Below are experts of layer 5 (counted from 0) of a mixture-of-experts language model. Rows are named router (the router's row for the expert), up (a neuron's input weights, with its number), down (a neuron's output weights, with its number) and show model dimensions 0-95. Each number is 200 + 20 x the weight over its row's rms, rounded and kept within 0 to 999.
Before each expert's rows: a language model's description of what the expert responds to. This comes from a sample of Wikipedia text that the model never trained on.

# expert 4
What it handles: Mid-word name fragments. Word pieces inside proper names and unit abbreviations, e.g. Cha-pm-an, Z-ap-ata, Bl-ink-en, rpm, ft, km, mm.
router,192,173,212,225,193,213,196,194,224,209,215,241,209,224,198,186,211,192,187,204,189,184,231,207,204,227,188,236,204,231,195,242,203,189,209,255,194,166,192,159,198,192,194,176,196,221,191,214,174,198,213,213,186,212,194,152,205,186,164,179,203,210,203,183,208,225,185,211,198,218,182,183,186,194,182,217,234,193,211,186,196,194,223,155,198,208,209,188,149,249,198,189,206,178,204,198
up0,232,199,183,207,170,205,167,215,188,193,177,179,201,181,188,205,164,207,199,230,204,238,214,199,218,166,204,196,228,202,209,191,216,181,187,204,194,192,186,201,237,204,216,207,220,187,237,197,247,181,202,172,195,220,172,238,208,200,202,204,202,202,202,193,146,183,167,189,201,187,198,218,204,211,190,212,173,166,223,217,203,219,201,217,134,192,187,188,229,191,204,189,199,198,237,202
down0,191,194,208,232,203,229,193,194,213,251,236,206,213,199,218,182,191,187,200,214,204,183,211,170,190,222,166,217,147,183,172,195,209,173,219,219,211,235,182,223,193,177,182,171,184,209,191,204,173,196,192,193,203,203,210,206,184,186,180,193,184,215,226,208,212,200,212,233,171,204,198,193,216,206,165,200,189,220,242,206,201,190,190,209,234,214,256,199,213,211,191,184,224,236,168,196

# expert 61
What it handles: Music release vocabulary. Music terms in album articles and credits, such as album, guitar, bass, vocals, Recorded, Released, Billboard, single.
router,188,185,206,194,252,213,219,231,202,197,193,225,203,198,198,180,170,182,191,156,201,192,222,210,199,237,191,188,202,208,215,240,213,206,181,223,257,186,212,196,202,206,183,155,170,214,207,193,218,193,195,193,207,212,190,167,201,207,218,211,181,187,238,144,188,206,188,183,188,219,197,197,193,195,200,177,208,151,206,180,221,186,213,189,208,213,219,227,211,183,229,196,231,179,209,205
up0,208,231,219,176,188,200,214,184,183,176,199,220,181,217,169,203,202,184,182,183,205,214,200,216,208,139,191,222,170,208,245,172,165,204,230,204,186,187,175,209,208,203,196,202,247,189,179,205,201,192,190,203,209,220,172,193,208,211,201,222,181,221,169,238,198,179,195,210,217,191,195,198,166,204,207,191,207,229,214,224,181,210,149,192,198,213,215,206,238,221,224,196,222,236,213,207
down0,217,218,196,190,242,190,186,194,163,199,157,231,234,191,186,246,230,213,194,204,170,219,190,183,223,194,213,216,173,212,216,235,203,163,229,202,213,187,215,193,208,205,221,213,205,216,164,219,177,205,200,185,174,195,159,190,200,196,225,199,211,212,237,190,195,212,191,196,207,214,187,216,168,177,226,214,192,223,179,190,236,173,195,187,191,182,198,186,180,175,173,204,200,201,220,166

# expert 27
What it handles: Table cells and lists. Pipe separators, country codes and names in results and credits tables, such as | before scores, FRA, Bh(ushan), Result, details.
router,169,231,223,195,208,221,229,237,199,213,216,181,213,206,207,174,202,166,176,189,185,218,224,218,159,203,182,204,211,218,167,183,202,197,201,211,221,182,180,179,177,179,189,213,186,213,184,207,173,194,234,215,222,217,180,184,212,220,193,189,209,196,236,193,181,193,182,189,186,218,204,175,178,190,187,194,219,188,256,232,214,189,200,221,210,249,216,187,185,211,229,192,225,167,216,224
up0,192,237,168,212,177,216,192,224,189,209,229,185,217,198,198,199,212,181,216,194,197,200,200,196,140,201,198,204,215,196,174,163,192,205,201,169,173,197,201,230,177,225,210,156,211,202,183,187,219,173,184,193,189,169,184,181,230,215,203,166,215,177,206,190,199,185,244,218,208,211,186,220,191,194,207,180,186,224,175,206,191,201,228,218,226,188,186,169,230,211,218,201,226,246,196,225
down0,202,215,222,214,174,199,178,175,210,216,206,179,173,187,225,191,169,149,209,191,178,208,200,195,208,198,182,131,209,218,185,223,206,185,209,180,183,193,238,216,196,184,165,218,198,189,218,182,171,210,192,185,167,210,170,238,211,182,228,220,186,221,187,217,215,190,183,209,215,215,151,169,227,179,215,215,179,197,187,193,170,215,220,192,196,213,196,202,205,193,221,220,190,200,203,192

# expert 8
What it handles: Decimal points, misc fragments. Mostly decimal points inside numbers in tables and measurements, plus negation words like not or cannot, byte fragments of Cyrillic or Japanese, and stray word pieces.
router,169,230,223,194,208,220,228,236,199,212,216,180,212,205,206,173,201,166,175,188,184,217,223,217,159,202,181,204,210,217,165,182,201,197,200,210,220,181,179,178,177,178,188,212,185,213,183,206,172,193,233,214,222,216,179,183,212,219,192,188,208,195,236,193,181,193,181,189,185,217,203,174,178,189,186,193,219,187,255,231,213,188,199,221,209,249,215,186,185,210,228,191,224,166,215,223
up0,222,209,195,211,211,200,198,196,177,182,210,193,192,198,208,201,216,178,196,241,210,190,209,169,187,219,195,182,222,216,240,187,205,227,184,201,200,240,193,186,217,228,207,204,224,217,200,256,226,189,220,223,204,202,185,201,181,174,187,217,253,228,191,210,178,194,182,226,210,223,227,202,203,232,205,217,222,169,189,197,213,190,219,182,246,209,176,193,240,203,156,217,202,219,187,193
down0,188,207,197,229,193,194,204,199,220,191,206,197,201,216,196,236,211,164,208,177,199,208,189,207,207,246,166,228,214,190,176,212,189,197,214,219,196,243,181,196,226,193,217,200,218,200,181,207,196,190,203,204,181,220,193,193,214,214,188,174,154,200,183,236,211,205,228,202,190,190,166,205,235,189,167,220,164,244,198,175,186,236,196,200,184,243,218,187,214,188,217,215,210,187,251,223

# expert 12
What it handles: Table rules and list breaks. Hyphens inside Markdown table separator rows and line breaks before list or table lines, as in |---|---| or "for example:" then a newline.
router,169,230,223,194,208,220,228,236,199,212,216,180,213,205,206,173,202,166,175,188,184,217,223,217,159,202,181,204,210,217,166,182,201,197,200,210,220,181,179,178,177,178,188,212,185,213,183,206,172,193,233,214,222,216,179,183,212,219,192,188,209,195,236,193,181,193,181,189,185,217,203,174,178,189,186,193,219,187,256,231,214,188,200,221,209,249,215,186,185,211,228,191,224,166,216,223
up0,208,238,195,186,222,190,196,235,166,225,200,166,212,179,235,189,175,208,215,160,206,215,200,202,252,191,171,189,236,192,224,205,235,191,170,194,188,194,167,235,157,213,211,196,200,190,191,178,197,177,201,180,179,208,228,193,193,194,192,199,189,190,182,189,178,196,174,204,197,215,189,164,195,212,157,230,217,164,197,191,220,194,176,190,175,202,204,204,193,202,189,209,220,205,231,191
down0,171,244,177,181,241,214,229,224,226,173,206,177,186,214,183,210,208,180,206,211,212,189,204,217,230,200,175,197,205,202,183,186,201,208,177,187,195,158,187,177,218,214,198,233,208,228,187,222,242,193,177,181,231,199,187,193,171,194,179,184,185,193,178,217,176,195,221,200,203,220,219,216,188,193,223,197,204,212,175,213,226,174,197,188,226,172,191,187,209,150,182,227,174,205,165,205

# expert 42
What it handles: Slashes in genre pairs. Slashes joining paired terms like Synthpop/Electropop and soprano/counter-tenor, hyphens in election-table separators, ampersands, and percentages in vote tables.
router,169,230,223,194,208,220,228,236,199,212,216,180,213,205,206,173,202,166,175,188,184,217,223,217,159,202,181,204,210,217,166,182,202,197,201,210,220,181,179,178,177,178,188,212,185,213,183,207,173,193,233,215,222,216,179,183,212,219,192,189,209,195,236,193,181,193,181,189,185,217,203,174,178,189,186,193,219,187,256,231,214,188,200,221,209,249,215,186,185,211,228,191,224,166,216,223
up0,232,222,214,172,229,209,204,205,219,186,194,176,214,203,188,197,201,189,234,199,207,217,193,228,209,207,203,192,201,234,244,198,205,191,188,179,217,219,216,202,213,191,182,195,228,187,204,168,199,184,214,206,197,218,192,234,175,189,215,179,191,230,215,178,195,214,193,186,230,224,213,238,210,230,191,217,253,220,179,229,243,242,222,231,216,189,209,207,190,215,234,204,199,177,230,221
down0,209,190,228,206,199,206,243,233,203,204,203,196,223,202,200,214,208,196,223,225,219,223,230,196,182,214,215,235,214,188,176,198,185,214,232,229,212,222,200,236,202,204,164,202,247,196,212,192,219,215,210,206,225,238,206,223,196,197,214,187,227,211,229,170,207,222,235,209,201,213,212,216,230,234,192,204,216,218,243,221,180,205,206,223,214,200,224,229,201,234,210,205,197,243,220,203

# expert 60
What it handles: Digit groups and infoboxes. Digits after thousands commas in attendance and population figures, infobox bullets like Preceded by and Density, and verbs like won, married.
router,170,232,224,196,209,221,229,237,200,214,217,182,214,207,208,174,203,167,176,189,185,219,224,219,160,203,183,205,211,218,167,184,203,198,202,211,221,182,181,179,178,179,189,213,187,214,185,208,174,195,234,216,223,217,180,185,213,221,193,190,210,197,236,194,182,194,182,190,186,218,204,176,179,191,188,195,220,188,257,232,215,190,201,222,211,249,217,187,186,212,229,192,225,167,217,224
up7,211,223,219,168,206,207,198,201,197,237,189,201,181,152,209,188,220,216,221,216,179,207,223,187,214,184,212,210,148,218,208,206,217,189,200,224,190,188,203,213,204,205,180,167,150,160,187,195,222,176,200,232,244,167,205,196,171,208,212,223,187,209,230,218,183,206,217,177,174,183,181,187,189,194,172,185,202,208,247,220,220,193,178,185,222,215,186,221,207,222,208,189,196,190,186,194
down7,211,204,206,175,183,223,196,177,162,211,195,224,209,190,158,204,188,237,167,204,179,213,210,206,229,183,138,214,219,199,201,214,227,177,205,193,220,203,210,236,200,191,159,211,169,164,207,197,223,204,192,175,187,178,220,225,219,187,199,178,247,187,231,195,183,183,226,197,217,183,178,187,211,202,160,198,205,218,212,226,204,180,198,205,208,181,208,220,209,205,174,180,187,201,211,187

# expert 34
What it handles: Word-initial lowercase pieces. First fragment of a lowercase word after a, the, to or and, e.g. unc-hanged, br-ight, ref-inement, prem-iere.
router,161,191,199,175,189,201,217,177,191,194,236,221,233,208,224,162,193,226,188,148,203,176,193,242,178,201,198,220,191,196,179,226,184,184,223,246,211,173,179,206,202,188,198,184,192,206,179,177,167,201,206,205,236,215,163,200,198,226,194,194,199,194,238,176,201,208,175,184,198,224,230,204,182,202,179,205,220,201,220,211,216,204,182,231,205,218,203,207,191,219,197,182,205,158,207,224
up0,206,243,205,218,210,215,209,182,192,223,193,188,211,198,196,191,209,183,242,197,182,201,183,205,172,142,232,211,211,211,183,187,210,224,226,193,208,182,184,203,202,206,215,209,207,195,192,219,189,192,210,200,210,167,198,205,214,149,207,216,217,151,216,211,193,203,143,196,214,210,183,209,195,218,180,187,238,200,179,206,171,209,236,161,144,205,201,221,181,206,207,206,200,213,210,213
down0,170,176,220,204,234,208,191,195,234,206,197,206,206,186,183,192,178,213,243,234,214,204,199,211,194,217,188,201,177,204,201,228,217,177,176,245,216,209,189,246,197,232,193,175,232,213,184,212,186,197,195,209,187,227,194,212,208,191,187,209,225,191,218,261,203,199,176,220,179,211,158,187,205,179,203,223,172,221,202,224,171,204,177,220,179,195,208,202,186,225,173,199,171,191,177,217

# expert 39
What it handles: Hyphens and connectors. Hyphens in compounds like Gram-negative and table dividers, plus of, and, quotes and capitals in lists of names and institutions.
router,169,231,223,195,208,220,228,237,199,212,216,180,213,206,206,174,202,166,175,188,184,218,223,218,159,202,182,204,210,217,166,182,202,197,201,211,220,181,180,179,177,179,188,212,185,213,183,207,173,194,233,215,222,216,179,184,212,219,192,189,209,195,236,193,181,193,181,189,185,217,203,174,178,189,186,194,219,187,256,231,214,188,200,221,210,249,216,186,185,211,228,191,224,166,216,223
up0,182,199,240,187,193,194,225,191,176,188,182,240,204,191,214,207,164,187,223,217,213,217,186,170,211,193,256,211,181,239,208,226,200,195,209,199,173,205,172,201,203,212,241,186,177,191,204,156,215,180,199,226,182,216,203,201,206,190,161,193,219,191,203,178,194,181,174,210,212,190,198,201,193,203,151,209,249,192,206,189,211,206,228,182,204,204,177,228,166,202,197,214,214,228,189,211
down0,165,166,217,183,209,195,216,228,202,184,209,235,193,157,179,202,161,186,203,219,193,186,223,200,209,190,161,177,198,208,224,192,196,183,243,186,189,228,208,206,199,205,193,232,194,199,181,204,201,196,229,200,212,196,193,213,224,206,200,206,188,224,236,209,219,232,232,177,185,194,221,200,202,232,201,208,196,245,202,219,205,202,163,182,197,209,190,179,228,227,248,225,205,238,219,191

# expert 31
What it handles: Mixed word pieces. Mixed word-initial pieces and common words in lists and tables, such as per(cussion), con(glomerate), %, pm, Sun; no single clear theme.
router,169,230,223,194,208,220,228,236,199,212,216,180,212,206,206,173,202,166,175,188,184,217,223,218,159,202,181,204,210,217,166,182,202,197,201,210,220,181,180,178,177,178,188,212,185,213,183,207,173,194,233,214,222,216,179,183,212,219,192,189,209,195,236,193,181,192,181,189,185,217,203,174,178,189,186,193,219,187,256,231,214,188,200,221,209,249,216,186,185,211,228,191,224,166,216,223
up0,181,187,209,192,172,234,215,187,186,190,186,186,211,223,213,196,213,219,187,227,196,174,225,226,212,212,188,217,213,217,161,181,222,180,213,213,194,197,214,220,216,226,208,196,208,219,217,196,190,201,182,199,177,226,216,219,177,207,187,211,218,200,199,206,188,220,190,186,210,205,171,185,205,245,146,149,201,206,176,174,187,222,199,191,220,158,224,167,171,206,191,165,243,227,202,199
down0,205,207,182,184,184,177,167,205,214,194,178,183,189,160,207,205,191,211,208,214,148,223,155,163,178,209,217,230,189,205,182,183,224,169,203,215,193,194,224,203,186,196,188,184,208,192,206,199,195,194,231,195,202,243,191,200,193,206,190,206,193,202,234,220,193,187,210,192,190,191,180,194,208,162,186,193,165,210,205,177,180,212,206,212,190,183,188,186,233,163,149,146,237,196,197,197

# expert 56
What it handles: Hyphens and heading marks. Equals signs in headings, hyphens and dashes inside compounds, and prepositions after verbs or nouns, like on purpose, at the age of.
router,169,230,223,194,208,220,228,236,199,212,216,180,212,205,206,173,202,166,175,188,184,217,223,217,159,202,181,204,210,217,165,182,202,197,200,210,220,181,179,178,177,178,188,212,185,213,183,207,172,193,233,214,222,216,179,183,212,219,192,188,208,195,236,193,181,193,181,189,185,217,203,174,178,189,186,193,219,187,255,231,213,188,200,221,209,249,215,186,185,210,228,191,224,166,216,223
up0,177,184,193,196,202,170,200,218,212,232,264,187,193,160,199,192,198,187,207,217,216,165,177,188,227,208,200,211,189,189,179,191,205,176,200,232,162,199,218,189,199,229,165,182,234,192,205,193,203,194,192,192,202,209,195,180,177,201,211,189,216,193,197,223,219,189,183,199,191,156,176,218,196,184,204,235,176,209,217,199,199,239,204,185,228,251,212,176,154,200,230,206,191,201,196,196
down0,218,185,177,178,172,215,175,177,196,187,208,199,209,213,201,167,196,238,181,216,231,195,223,212,174,156,202,214,204,179,235,226,228,242,189,226,205,209,204,221,196,198,185,210,158,216,191,179,181,220,189,211,226,228,208,195,218,200,194,218,197,165,197,212,200,176,228,203,187,184,202,209,237,198,226,159,175,212,198,206,244,198,199,209,221,204,188,236,224,190,181,210,206,234,188,197

# expert 2
What it handles: Capitalized word-initial prefixes. Opening piece of capitalized names and terms, often prefixes, such as St, Sub, Inter, Arch, Trans, New, in lists and taxonomy boxes.
router,162,194,206,206,208,206,217,199,181,196,214,233,242,237,230,155,160,197,187,188,182,221,210,191,203,182,203,186,211,188,175,202,201,181,212,198,197,181,185,196,186,191,182,160,187,228,209,209,196,153,201,232,221,213,190,164,225,197,164,188,193,195,232,212,210,200,205,195,192,212,220,202,198,195,198,173,199,208,219,234,206,189,203,197,227,187,224,147,219,196,244,192,220,179,211,219
up0,218,232,213,192,193,226,208,200,190,207,217,178,178,208,228,190,224,200,189,244,215,216,200,216,221,143,179,221,158,163,215,214,177,186,186,203,184,215,199,185,184,199,215,218,165,203,188,220,205,237,206,159,210,180,191,193,184,189,224,198,194,199,192,187,184,223,161,172,220,216,210,172,189,191,191,215,203,166,199,181,201,220,215,189,170,223,168,215,227,225,207,190,188,228,179,204
down0,202,209,195,235,232,170,209,172,213,200,226,182,222,176,175,205,171,209,182,233,192,221,210,225,204,186,202,177,235,212,143,181,228,191,198,190,245,186,190,209,203,224,191,213,235,199,193,208,204,196,217,204,181,213,212,173,192,188,189,189,201,203,239,169,206,200,176,178,208,194,222,222,204,204,199,201,179,210,167,213,229,182,181,183,190,193,201,191,184,160,184,208,177,157,187,232

# expert 47
What it handles: Table pipes, place nouns. Pipes opening table rows and infobox field names, plus place nouns like area, village, town, site, and the Univers- piece.
router,168,230,223,194,208,220,228,236,198,212,216,180,212,205,206,173,201,166,175,187,184,217,223,217,159,202,181,204,210,217,165,182,201,196,200,210,220,181,179,178,177,178,188,211,185,212,183,206,172,193,233,214,222,216,179,183,212,219,192,188,208,195,236,192,180,192,181,189,185,217,203,174,178,189,186,193,218,187,255,231,213,188,199,221,209,249,215,186,184,210,228,190,224,166,215,223
up0,205,243,187,200,210,210,204,206,217,210,175,203,194,184,168,205,201,218,197,181,188,270,197,213,207,197,186,200,225,199,223,195,219,215,175,229,193,188,204,199,215,222,143,192,222,201,199,180,209,206,192,188,211,229,217,175,197,221,197,215,201,198,184,210,200,185,231,162,255,191,203,206,191,213,176,192,199,187,236,213,235,180,225,212,195,220,182,174,212,229,205,199,219,234,212,233
down0,190,202,197,236,189,224,160,149,222,202,179,195,186,229,195,193,183,211,204,217,235,228,202,210,213,196,214,201,193,227,176,193,217,181,196,194,190,170,193,187,203,195,190,208,184,176,237,224,203,234,203,237,167,187,205,197,205,207,206,203,183,212,174,189,260,188,183,173,200,186,234,187,187,209,212,194,215,198,174,204,194,205,173,197,186,216,206,213,235,196,253,193,220,230,225,190

# expert 17
What it handles: Word-final fragments. Word pieces completing a split word, often suffixes or endings, such as -ed, -nt, -s, -ient, -ration, in running prose.
router,169,231,223,195,208,221,228,237,199,213,216,181,213,206,207,174,202,166,176,188,185,218,224,218,159,203,182,205,211,217,167,183,202,197,201,211,221,182,180,179,178,179,189,213,186,213,184,207,173,194,234,215,222,217,179,184,212,220,193,189,209,196,236,193,181,193,182,189,186,217,204,175,178,190,187,194,219,188,256,231,214,189,200,221,210,249,216,186,185,211,229,191,225,167,216,224
up0,197,232,202,196,208,199,179,207,207,183,185,249,210,248,213,204,202,216,206,239,183,200,222,204,227,218,186,196,231,238,224,214,203,208,213,197,178,175,191,197,209,195,214,183,173,213,199,168,187,193,215,208,204,204,194,208,202,254,261,182,173,174,188,211,184,204,218,242,213,207,201,196,182,227,178,212,230,203,187,195,187,244,211,181,199,200,209,204,177,213,207,184,195,199,232,174
down0,160,195,191,183,177,224,198,223,200,216,219,223,185,218,193,213,190,182,206,196,228,222,215,199,183,235,211,225,185,229,232,222,187,217,204,238,215,201,195,150,190,236,156,171,206,234,190,195,203,195,215,219,202,205,160,197,219,196,170,232,193,216,218,194,224,221,204,200,232,190,195,175,198,180,242,214,187,218,189,228,179,206,216,194,204,182,206,187,227,215,195,182,173,174,205,208

# expert 63
What it handles: Sentence-final punctuation. Periods ending sentences, line breaks, and commas or dashes inside numbers in statistics and score tables, like 3,146 and 2–0.
router,169,231,223,195,208,221,229,237,199,213,216,181,213,206,207,174,202,167,176,188,185,218,224,218,159,203,182,205,211,217,167,183,202,197,201,211,221,182,180,179,178,179,189,213,186,214,184,207,173,194,234,215,222,217,180,184,212,220,193,189,209,196,236,193,181,193,182,190,186,218,204,175,178,190,187,194,219,188,256,232,214,189,200,221,210,249,216,187,185,211,229,192,225,167,216,224
up0,230,220,188,165,204,222,231,208,178,186,209,195,224,220,209,203,196,197,206,206,214,193,211,185,175,189,198,177,219,210,246,151,187,177,172,210,179,242,216,182,190,181,195,222,183,201,177,192,220,179,199,201,245,211,216,205,211,184,174,184,167,220,174,209,196,195,228,170,218,211,193,210,195,178,206,200,197,224,217,240,210,211,229,226,184,178,200,239,209,179,202,196,216,163,214,179
down0,210,159,163,220,207,197,234,209,205,209,186,235,205,181,209,196,181,177,235,183,227,189,231,191,203,219,213,200,214,212,207,201,173,174,208,199,203,203,231,211,204,221,217,202,200,197,190,156,203,225,230,240,205,183,188,208,221,205,221,215,191,221,215,200,211,157,206,218,196,187,199,161,199,173,196,189,203,187,173,222,222,200,217,181,208,192,218,189,204,213,127,174,215,207,228,216

# expert 38
What it handles: Culture and media words. Word pieces and words about culture, politics and media, such as cons in conservative, art direction, culture, industry, publication.
router,168,230,223,194,208,220,228,236,199,212,216,180,212,205,206,173,202,166,175,188,184,217,223,217,159,202,181,204,210,217,166,182,201,197,200,210,220,181,179,178,177,178,188,211,185,213,183,206,172,193,233,214,222,216,179,183,212,219,192,188,208,195,236,192,181,192,181,189,185,217,203,174,178,189,186,193,218,187,255,231,213,188,200,221,209,249,215,186,185,210,228,191,224,166,215,223
up0,217,193,194,202,218,230,181,188,195,216,206,188,197,186,214,178,196,235,180,238,167,209,193,204,179,238,223,156,198,196,209,173,223,215,230,222,222,208,182,221,208,162,195,176,201,209,182,221,143,214,200,207,190,229,235,188,211,198,225,234,174,182,192,208,214,193,203,188,200,202,214,221,225,186,198,193,198,242,202,174,187,238,212,178,215,235,223,221,190,195,220,205,211,199,181,191
down0,197,185,212,184,233,203,217,206,191,215,218,191,194,190,184,214,194,218,207,174,218,235,200,164,172,212,172,193,213,173,227,234,166,202,193,227,184,201,165,219,235,201,190,205,228,216,182,208,204,219,157,177,185,235,200,212,193,203,179,194,182,192,209,199,217,162,204,214,199,199,209,205,162,197,190,223,235,211,203,174,194,210,199,183,183,226,187,196,196,227,165,166,195,197,145,175

# expert 20
What it handles: List items, mixed names. Line breaks and dashes that open list items, Thai byte fragments, name pieces in tables, and the opp of opponent or opposite.
router,169,230,223,194,208,220,228,237,199,212,216,180,213,206,206,174,202,166,175,188,184,218,223,218,159,202,181,204,210,217,166,182,202,197,201,210,220,181,180,179,177,179,188,212,186,213,183,207,173,194,233,215,222,216,179,184,212,219,192,189,209,195,236,193,181,193,181,189,185,217,203,174,178,189,186,194,219,187,256,231,214,188,200,221,209,249,216,186,185,211,228,191,224,166,216,223
up0,220,207,212,208,215,167,170,205,215,221,222,206,181,213,203,186,190,166,199,160,208,207,171,187,239,170,195,239,157,199,226,187,233,203,225,174,170,218,214,182,175,225,196,182,202,195,161,237,191,174,179,196,206,172,198,187,203,212,182,179,254,204,224,208,188,211,219,176,197,204,208,183,193,202,222,182,226,205,224,239,189,197,206,211,207,184,190,213,206,219,192,191,205,213,184,178
down0,188,215,179,210,182,224,220,192,186,177,183,160,199,208,227,198,205,237,178,208,195,201,206,193,190,223,214,173,225,217,211,158,241,208,188,198,189,219,199,190,226,233,188,216,218,184,194,206,191,193,197,195,176,216,219,191,248,204,227,183,223,178,198,173,208,208,229,220,218,198,189,190,209,195,190,237,175,212,169,212,199,185,237,207,222,252,179,224,160,192,214,228,189,214,223,206

# expert 22
What it handles: Sentence and table starters. First tokens of phrases and table cells: The, When, Succeeded, capitals and digits after pipes, and first pieces like par, cont.
router,169,231,223,195,208,220,228,237,199,213,216,180,213,206,207,174,202,166,175,188,184,217,223,218,159,202,182,204,210,217,166,182,202,197,201,211,220,181,180,179,177,179,188,212,185,213,183,207,173,194,234,215,222,216,179,184,212,219,192,189,209,195,236,193,181,193,181,189,185,217,203,174,178,190,186,194,219,187,256,231,214,189,200,221,210,249,216,186,185,211,228,191,224,166,216,223
up7,209,181,222,198,241,229,231,181,189,205,162,204,184,220,211,214,224,228,179,209,221,202,233,224,200,202,192,210,218,212,204,186,222,193,212,185,210,238,196,168,178,214,190,198,166,191,179,187,219,226,224,200,192,178,193,210,207,205,181,229,216,222,206,149,224,197,227,193,197,193,209,229,188,191,208,203,201,196,198,195,210,175,211,196,190,180,226,181,140,204,151,229,202,233,210,195
down7,194,224,220,180,239,186,174,165,169,187,215,175,199,197,178,184,179,206,184,199,236,227,202,188,192,193,227,222,173,183,195,177,183,197,216,180,204,212,184,188,204,203,216,201,190,221,238,210,204,192,212,217,250,185,213,194,189,193,173,211,189,197,163,195,187,239,154,188,208,188,208,215,189,215,211,228,172,218,179,192,229,182,230,227,215,172,179,233,192,220,210,183,200,216,208,232

# expert 32
What it handles: Numbers in tables. Single-digit number tokens and pipes in tables of scores, votes and road data, plus mid-word pieces like ta in Karnataka.
router,169,231,223,194,208,221,228,237,199,212,216,180,213,206,207,174,202,166,175,188,184,218,223,218,159,202,182,204,210,217,166,182,202,197,201,210,220,181,180,178,177,179,188,212,185,213,184,207,173,194,233,215,222,216,179,184,212,219,192,189,209,195,236,193,181,193,181,189,185,217,203,174,178,189,186,194,219,187,256,231,214,189,200,221,209,249,216,186,185,211,228,191,224,166,216,223
up7,213,168,198,198,197,196,182,192,226,185,191,235,195,191,230,180,213,186,196,187,171,199,171,211,212,189,221,191,207,208,196,190,254,225,197,205,243,182,177,200,199,206,230,229,176,199,211,200,216,224,153,233,218,207,210,216,189,225,220,222,189,172,227,191,194,153,209,174,192,185,215,232,200,185,206,156,217,206,188,226,183,181,206,181,216,231,187,194,174,193,203,198,233,198,193,174
down7,210,204,208,209,186,185,198,206,202,196,170,219,181,194,200,168,190,197,205,155,209,192,187,185,153,182,159,188,165,159,224,214,176,222,214,214,168,243,203,202,226,176,204,221,186,188,205,204,208,202,207,182,205,175,208,225,218,170,219,184,178,149,186,207,178,200,226,222,229,196,205,215,200,196,206,218,166,236,180,190,223,197,180,223,220,175,180,185,228,215,208,200,184,199,216,201

# expert 36
What it handles: Wiki markup and separators. Heading equals signs, dashes, pipes, commas inside numbers and infobox fields in tables and articles, like ===, 1,653,744, Place of birth.
router,169,230,223,194,208,220,228,236,199,212,216,180,212,205,206,173,202,166,175,187,184,217,223,217,159,202,181,204,210,217,166,182,201,197,200,210,220,181,179,178,177,178,188,212,185,213,183,207,172,193,233,214,222,216,179,183,212,219,192,188,208,195,236,192,181,192,181,189,185,217,203,174,178,189,186,193,219,187,255,231,214,188,200,221,209,249,215,186,185,210,228,191,224,166,215,223
up0,214,178,224,196,215,217,189,192,175,204,168,221,187,184,199,186,211,217,206,187,195,197,179,208,189,166,200,178,208,198,210,212,196,195,162,216,199,180,183,199,154,183,163,222,220,215,191,165,186,187,204,206,219,185,211,170,172,143,199,193,181,182,206,178,200,209,167,162,225,171,193,192,179,193,221,223,159,217,229,225,197,184,191,202,200,203,201,216,202,172,224,206,187,204,143,207
down0,233,202,195,204,167,154,201,171,199,197,239,181,203,213,190,223,191,231,202,197,225,198,209,223,184,185,149,174,205,197,166,190,234,184,204,170,199,159,208,178,167,179,204,192,197,158,178,229,220,217,180,202,176,181,204,174,254,210,199,207,211,203,165,187,183,204,174,196,200,225,180,198,201,211,198,210,181,212,173,205,187,208,178,207,200,206,203,205,197,178,206,218,229,213,182,209

# expert 40
What it handles: To, opp-, years. The infinitive or preposition to, the piece opp in opponents or opposing, and year numbers after a parenthesis, e.g. since 2001.
router,168,229,222,194,207,220,227,236,198,211,215,179,212,205,206,173,201,166,174,187,183,217,222,217,158,201,181,203,209,216,165,181,201,196,199,210,219,180,179,178,176,178,187,211,184,212,182,206,172,193,233,214,221,216,178,183,211,218,191,188,208,194,235,192,180,192,180,188,184,216,202,173,177,188,185,193,218,186,255,230,213,187,199,220,209,248,215,185,184,210,228,190,224,166,215,222
up0,236,193,177,199,247,209,174,215,196,172,198,244,173,183,192,204,199,200,189,208,212,211,180,174,236,193,194,191,198,196,179,182,194,151,184,205,195,184,191,209,202,184,192,202,216,194,184,227,217,178,195,208,212,186,203,245,175,173,215,188,182,209,206,194,195,223,195,178,151,217,225,190,165,210,194,215,201,218,229,194,218,269,207,221,189,201,201,213,215,206,233,201,212,208,186,178
down0,217,200,186,198,199,183,218,224,184,200,156,222,209,190,198,135,201,216,208,187,194,178,203,215,217,210,193,207,192,198,174,185,193,223,211,214,199,196,196,178,185,210,207,178,198,158,219,209,173,203,166,205,203,193,222,210,231,205,210,209,217,207,185,232,211,167,215,171,169,183,220,193,167,201,186,191,175,236,242,219,207,230,187,176,198,220,235,169,209,162,194,210,194,217,218,234

# expert 45
What it handles: Clause-final nouns, relatives. Abstract nouns and function words mid-clause, such as reasons, agreement, which, to, with, care, scores, often before of or punctuation.
router,169,231,223,195,208,221,228,237,199,213,216,180,213,206,207,174,202,166,175,188,184,218,223,218,159,203,182,204,211,217,166,182,202,197,201,211,220,181,180,179,177,179,189,212,186,213,184,207,173,194,234,215,222,217,179,184,212,220,192,189,209,195,236,193,181,193,182,189,186,217,203,174,178,189,186,194,219,187,256,231,214,189,200,221,210,249,216,186,185,211,228,191,224,166,216,223
up0,200,186,195,193,189,224,195,214,201,224,208,208,205,244,179,182,212,225,226,200,185,185,177,229,195,190,195,213,204,192,238,202,206,179,189,223,217,206,235,169,196,170,173,267,221,176,167,185,179,202,189,187,195,229,208,210,203,185,205,204,192,227,178,190,202,220,184,164,206,176,216,175,210,203,167,183,206,218,187,213,257,185,170,214,195,209,178,187,183,197,178,178,179,222,215,194
down0,200,197,190,225,233,202,174,173,209,212,189,175,177,188,203,192,195,186,190,187,167,210,195,173,227,169,213,239,182,219,227,163,222,196,220,207,194,194,193,198,196,159,198,193,203,177,207,173,191,184,215,171,196,181,192,192,177,180,195,195,157,188,193,204,204,168,193,226,161,150,188,196,205,209,202,201,164,204,217,202,219,245,172,178,200,212,208,208,157,207,189,165,204,173,219,202

# expert 53
What it handles: Sports table pipes, adverbs. Pipes between numbers in sports statistics tables, plus hedging adverbs and status nouns such as generally, usually, often, position.
router,169,230,223,194,208,220,228,237,199,212,216,180,213,206,206,174,202,166,175,188,184,217,223,218,159,202,181,204,210,217,166,182,202,197,201,210,220,181,180,179,177,179,188,212,185,213,184,207,173,194,233,214,222,216,179,184,212,219,192,188,209,195,236,193,181,193,181,189,185,217,203,174,178,189,186,194,219,187,256,231,214,188,200,221,209,249,216,186,185,211,228,191,224,166,216,223
up0,178,190,178,191,234,193,205,203,175,209,210,198,192,216,161,186,186,215,168,188,201,217,216,197,190,211,240,173,214,192,218,192,200,172,191,183,173,231,201,201,187,196,181,207,217,203,153,170,221,183,209,196,218,225,210,185,167,221,201,195,187,220,191,162,212,192,228,183,165,185,215,192,187,185,198,206,169,221,181,184,229,182,200,243,230,235,188,164,215,222,176,205,210,241,186,198
down0,226,185,211,197,178,179,183,186,203,215,197,197,196,247,221,218,134,211,152,189,182,206,198,184,219,181,193,185,192,196,199,160,179,177,205,194,210,204,200,166,207,212,197,210,212,171,194,187,193,200,188,206,206,228,173,185,198,194,200,199,180,158,182,228,202,206,199,231,186,184,187,198,186,179,201,207,196,196,229,191,188,224,182,225,179,182,209,195,176,175,230,220,267,214,217,211